python train.py --hidden_size=160 --n_experts=256 --experts_per_token=6 --d_expert=32 --d_shared_expert=64 --moe_layers=[1, 2, 3, 4, 5, 6, 7, 8] --normalize_top_k=true --routed_scale=1.0 --balance_bias=true --lr_router=0.000357 --norm_eps=1e-05 --learning_rate=0.00165 --train_tokens=561200000
Below are experts of layer 6 (counted from 0) of a mixture-of-experts language model. Rows are named router (the router's row for the expert), up (a neuron's input weights, with its number) and show model dimensions 0-159. Each number is 500 + 50 x the weight over its row's rms, rounded and kept within 0 to 999. Numbers have three digits each.
After each expert's rows: a language model's description of what the expert responds to. This comes from a sample of Wikipedia text that the model never trained on.

# expert 33
router:468427530443445528403521596412473561469437472490488564454548576532489530543531479517448481558552544490538471471476538636429541483517529485583494566489553577449421563530473425451447599547445535469462439479528460458525423496438473457431519547466565504552472462480533521557599615513511487476412509558528517507542499528430412488457488492523447555509456515475496460575486525438461464510518471535489488463546569580482409504452591515523503561602425452534590573567424423530503482522509417
up0:623421554516489514514456594503469487506451446501537477469368520522434559469564530554536557520478404472444469534550534453553478574523542543436439536464521519492531387533443573519480589428520455489428495468497466458506482483533606469621410541526423500467507453519527499481434464558545543449482536494555542481430536549452590494476528500481443437492484526585498538548500473505489508405453605476445518430436518439515436505475512556421663526493457434516492499517458435483476543544440567
up1:493409482603537444475622504522531543551520406470578558500370482468504430472577516515478508595479455556486539424479402422562448482524551509496506453529484545474484434533588515464546479443510507482514459468517535556543500515488537472465483541576376484448490501478567473508529495404478483395540501512540507424462430528543509530544499472456491528470381394506569522432430501468478592581551530527458495528570494537517478614470548627450490540513435445487522461522512494512583506444439429
up2:498468514534447460478564533537444452402474552465420474464548504475533471435552508492608515526430519498458423444423389520465527438507551512527403513439480510436491539548505504572432527514531535373469459471435453519542501579496509480508482556467424589522557455458524524459469505508585596505592551449563517543489512482433541436458550390513476493567555527506545549404518469498431491552536451465538494402485514516448425613431579517458559582538474517516454404518507490585413465507562502
up3:474435464592497515444534583490498563502562548461526462533445390577496502546524559567496516452531478519470537448541536510469515530475576507471502564461566471578480468567479529580522519387501472491389428537541540493491536413539482604480368442478521512435545538481454473445547492448570503434473503511669481512491524489504512475558537505402475539563483531470498554426499478546543467507471534398433429575535498593436514456544459544459609496498556533506478579501558448453465576477438430
up4:496418507462455399562423584482547524524457595494508547447479495463481546620536514477511538468565527520576472524515527512594608516483510451553548436562500451556459560481541478424503467458505399506473450522422554441427522517448494563513383542420572532541546388572493441576458587469568533504463372489537570430509504494508498487532442529480501567512501509424554477555469464493525384460477428559567514520497507533496574517559489463517479550568563583438524529442500533549459467561511483
Individual digits within years, scores and table figures, especially later digits of a number such as 19'9'8, 7'2'.9, 20'0'2.

# expert 25
router:505512439467448409443519533459529565511570534582549497464499504458486539400571439496515419389548509442549543498447513550512407450554505533460447479639544476473404522467478533488514485463468583468501518433488471442581584563459479446575463477553493538596479516461520408597470523530495550364578552510490418395432469544562559515468570526531447573505528420527531509549573455487498501435517457478459543456550573540495501494495456552456492445521447500572421468464525434546462489462523527
up0:492558503450493518450481622569419593455496497544523584412590414590574490436486488498470499457467575533523485544480488450553471544505563425390510539487471526501462613466475488513552525470445480441512441550608538505370466572472453420517434583542496489425482396507536490497472469488408492467490390480432524517486483564518592453519435430547442574483591499506419454569519457503496488575469504537571493472506505496528492521442458584481491494495481483512403469475523591457532503526552513
up1:544492488466484506529512427550510550475521502456498480467525379544491510525471567529522445441531451518468521524485502568521530465607525525423525414525507515396564654453488506400471519533528601589461457392473569459560496610514471502584449579436475624523486464460519479495502527594522436425496547496510470435514490478551475514481501422422506519458551502555418482489552458512535436472532424495457541492498554620559550474509498578449590543574509564447504494436479507568466535403517511
up2:548535529467512524501361521430483490508581518542500534477549438501596476532456475482518420563477526552545508510430525550582503509512520584518474560486585494511531544590424571569446509479465496551463571571537534464492473537501550482551538583562572490586560382535469438524526493579352478401472479465454610505443541515501498520451457503492433522527552545539496526498535507513577407451554520495566514476563504561473568509604478476506472537597511559445584453467505477503458411492483611
up3:518620507445535512478512513513531484573516501411604420497448523468536524572466520538506456410512527475561580600455499533579465616488552489514436441524566412467547501530510514354638410460503527493467496611443485503529567541517472550509481451477449554627459427520561468515507381480531532626500548485481492474487447543499465474496457505520469554448440490551576471526532495525479497486481450529583478533534482469570544462526411518550570486427467529529545420485438513511500455556536483
up4:453530507511485424563543509460463445510582583550450546381485507439531464515469578503399522489425484497510504458534511552497532442499450478502532478453542588513464464384427522545482452468653535474541524541566493456513513488420591571474565522519553518445532514535504505545391531480550475452515492549420647595526442493561519538456399500435497449538544444572465402560500500634433449438479506488517471518467497509550463576542527536561484486487494438514478546449550573510474503564471544
Verb inflections and action verbs in plot summaries and biographies, such as drif-ts, sl-ides, murd-ered, moved, returned, took.

# expert 49
router:474547507412496456416465469503570487546541422513535541440500470530520479443418525478416470491488430464434470463452530496505447581458464470516535540384468490395465523480536422537389525480467433564463432494568577471497518486534520539436502525423443442482507430441490479414421502584521610539432524421546582452430514515576461519625420466549563542453531524523438466626542514483538497484508541554545538496496487460524515448454494497513464485503579467404613603514543488539490504524545470
up0:432431492554527514511473437527421476544524462422562438566477522404476452475511506390466614479438446580559580462519438460424521481466425461510472511435489497524496509431500435498601566442527565556444486519483556460486470520484478469552472565436455536517537547550380516500556568434654499509463541524538471475422423570508539508501552425548576548489461560598529526520417434537443596559498553429476490469532467477445520476476486422499488550538523454502492498553523426498478496438404510
up1:474489516533572582453466531552473413546472379519474466429429394564509533391444531601487517488523470541491471524480506444495481461514493530472440409484540512553472465493488404436452498461592537489478547517493505472479500557433475393489459498454489440463537518439461446510529521509438573420475507527485546458483550428482497508546488434297567511494502491472478476553524449452499461470580441496530414444491361538620508479478450494455488483465502523545511480518504463538441508559631578
up2:566577477487568420551462485424459396498494435405450433524472562458574522468459540507529456539586470525561479451499479510459489447579606509492535586522520502458483562586515534576531518414494567508527476463499509547493428533559505499442595561412429536527533475502577560558483467517596465423600551522560467505464565538560448496502506530410570630568537471508433535461418492478521574494421489447580412490526515446479564478426519487527527421443450502514508563554480501525533516464457488
up3:497461469521534539445481526524537552555495433394524424444496459531523500594475524520504510447576492533546558592545484470516536494477423478364430495447423519415501500526517474473458436480409457478491460515392453458524567496536427447516408461499483536542602473512565495500506617537537547485440394458500608526415557472483470436533517496436449593473468472520561485497480504567509544456402528518600500450567489580471427487493536490510604568472492538432450501460387469503444466538544538
up4:509467505503553465462531390465544441450605450566421466453504536551489517473593493416444467496495471481489501499523525464524500560428496555466567437482436402534446473441443566480500469468529524485536524552426558489564494555529464470518546514490532538459539434501494525513454512519491494433517336615412428483427510488469513436512558437384526511629449438451457578474531529598530366503550573464482515515489441548551438509566499454588474453464553474491516500504536432562488419489544483
Accented Latin letters and raw byte tokens in foreign names and coordinates, such as á in Bajnokság, ơ in Vietnamese names, invisible marks.

# expert 28
router:584468507476542573450531511518539444536602516457495515485526436493469574478424473505485443533547480426516437519520453544419533416441483503479443525507510461456523472482548478425503530565556552486544436553495462520628424511414459503571503500486526471557553433583490481456455489592525515562585538424435438574431467447529514458484613436584537456494500432473503517457375579551559474515566468558508443536485610511461532490507492439580529524527576421433521555529385460492531524536464425
up0:544444476498547594515535520440492433436556424408492488591607447528509540482535455383571542569612450545587415447480589492437441467469545582407495458485562434443476519569577472470497431508611488535515536538577455526531533522413486427413568493465503515476451579477548448515539425502493487509473563409467522455497431472567579444472525471505488532530481507530398587520460505496465466529517466515526452502540514452532485561552440459470508493482533446506497433473449539534544418525560561
up1:475355460408594424523584515497527474476541534586415457480512474564576514473507529571482519455518575461471458503472542540519428500553438517511543476554458557547507507493506530514519442570504428491520510542488513561505502477503487366560586413515548508492468491423479600541551549565431530500499586473428453464427424454491451489449466427518517413479495523479467641549530495599579461469568419518524430571494479488435468555467505498609463565541469508441499433527465462422496514466501437
up2:549461455472597485533482570423417546426453473500533484422494534493520505565435451520545443515539559480473540434489535466512490467472501576471438561452563460585549599486567598476476509554585454519479454480351612571431432523527532437520492567465465487512433512432450418519516596482494544541488481571476452464416514613370523534521538433465543538522462466547480522544587474504417509494516436467453504490611519482476510536511504447522538497580515490504447405502473486543574479462566518
up3:528514511564542445514405432445504510497516542491517399564455464529547498491453552533603483540503441559600435560564530464456507526572467471493498516519573477485474543556524466465469545515562443438524535488407517526555503595449423512611454490563397400512551496513436422516501514466523581494458513468459535456438478475510526530533533383522382528467560516467619465533436416557449537456498489500479522527541536536453520507422622495552494549596522533540552562438492390470527480546572503
up4:402453429476521473445570449463506442534555514494560420453516386519515473461501538583430459486519537498488505536541486469453518463524550436456453466470563491404501544446402476420438649529537555403471446564518512444555542475527525476578437420520523564492498525536524545490444544538542574512459495528471444559431513444427414483569589409434471444571568483507499607485449495532443505568536561523481434533585438500487494439525511516492432421549529474437496516591486549539487448574493491
Inner and final pieces of South Asian, Slavic, Nordic and other non-English surnames, such as -vi, -ović, -ski, Baner-j-ee, Ven-k-atesh.

# expert 10
router:542413455552443443489541432536460492505409475465511556500490454438530514485494449443457505552583392514480524537474525499570575505521424493559607532592564495509399471494538469485505546502424552538441515539528555471473453495525500526588457520511499556591467476556434461553545455502537397449441449459536529561541441562543578502413544418408490463518494490423452452473546499483586506532424529483423470601443550467406468575545571596489405462430497540531546532456535543485496425515553487
up0:453452387506417549507464458575470359505576546520547490531490626497509515521510490429566490489489503530641506460523481483470583497517576520411512569479493452490437483550392551531437443516480612487520599525476499546531480521508568504538553469456451509559487453561452439543430566503505480455586545521493484443489550612533571494525589470484512514416536444476525515443600551562517453470518492483504501438491452611527561547488532537566489577464510458553601591490454487543468500512528510
up1:473515440537567528447473531562483557557429506499435510424454555461487499502483538566458547524507450530533446503588562455482473472342478629571435384532594522511513575514446457500488511501498427496445375465481582604437424464521432384521534539460506508472532462566588557420576526462542497538433497553506544542530529561571503492500461500521510544444539541550457533585503521511538472503463508425564537480532434563582457480541533492473484543541392483471485437500531415505506458493463565
up2:515448491523643476567419512453502456406508460455495506546520478523588503585411517486492521423464466571516587485499514481614534466448509582505479474510411582536548420554414481527470454458493418544463544594446433487506461452495450468520481551494517611503481526436504480513426500416491486565458453436589550474473494551489435469541447511433535588430604566623504581485538537474459458514451566475580514489481458559459541462471520515483431472494518579464502480491536531523570503408561461
up3:454451515420572549531431465544613530404532421448478440414488480509587518529436601471418579449490473530519441517433467531530558531382467496446451512479448531423456508514486513474551591543429528534493544457459455361580477533554529488553484513489449507424530404598442541511482493484435497472500448429546498554466491547584510488437544462545430498496499488532515576592463506513501504394496531539446527509575501539456457558560533586576418568559503521448544506539480468526475514542430504
up4:450545491493511545626475490483423469546542550535451512548432467522550502453515492449573512465539474523485533468452488508566504503393523522523457555527455598467576471388483602395450516482458445442558477539527513474443443489448617454443478522601500561525476544463527512473501577517503523460571584454503515482502527562494470468600555604520510537539593532553486457501477607598429500471481449425477426527497426494559492430526487509517479506493531529492485466532574597554409490653513525
The preposition of after nouns like University, part, member, plus word-initial st/inst/subst pieces such as st-orage, st-ressing.

# expert 35
router:500458413453493405536449514508386398516572540533543483540488507516472511458593467435474486485600508542575506431483584515533459443539410574462421411579428571545461485490484482490508475505561537413440512464515480440574596470445543480569483554532553530614463575467454494586445541465480511488588456463485497496456512541491553626411571439440506536469562447502453554562561506455497593565417462450513524493482546461455488535533510529466503517505440447606496491506496525552472501433508532
up0:616464510452437445469441480481433455509589456510477405461514504583556415456521458474508426436488546486494538531457458556425505545444427549488567436537594458456494522471616543438520529548523560418522543523535545507438564537428489583583446516524521503511462543471593546482538552560529500514536529509593561391480504443508504462478576585557466488484564503408461594435467489458515430577451468509518529509543482546442593537544468505579550480552477500535509577460426488468557388499527517
up1:445447514470574505460508581560534437395510482425461402526504461528505488530511464546538410459566488559526486352469552474569578515529551541425556502492533498475469437519490592526419575391492507451499428464565508522476504514605440453527501511402416463551554469430502504458529524440468545521525459538518361495468499480550558509520490424474533474509449518475452535448571486427527554581438520420559469484512545517548459499495472493433567476520467497578435419476555554414580452572548475
up2:376578519543519476476524599513491582424473464443405538410546488470494536583560478483538455529514535443536488466479520440409487590503508481477506464573497446504464607531519497493509431517450459491474383478460422492526448605435555517502494566497521490531457543554549545450517507490557469426532463533470489571480521522480488465523399425444443381469546513532445517445546493559477435599480477496489477448524495478522459471379551467479448466513507487405524435461354555540392502473553449
up3:471520472564458428495534548495477501508510540406472461617511449452509527495471435483555530551558520494587503560518414500568462426468440490444538494569491575463550368448519581444477459420533572538535592506489476455540515512451406447531414369449553516515486527546485495539419500505493548509609544430513510521495483549563476523500541523456565593551410411530529469614516541506527513437420552616526485613502446547520473484482550406484472470545525462483514552459495526504561476553519456
up4:539503537480516478518446504569435478482570585484419576555523536501550465451548484389536510481444474532489526557510379439516493517522504508375419543503495489534545512542423556440502513431435505545501554526554419427435485537433496439473488517499491559533435439467443464463468551487491517566509511418470564539448552595579637501490590390495443511470533497572497428401524524533500594499510490481638508550530477439453520514531530502488486519405454492507537553401490554455396503495557502
Verb endings, verbs of giving or making, and the prepositions after them, such as discussing, concerning, treating, provide with, focusing on.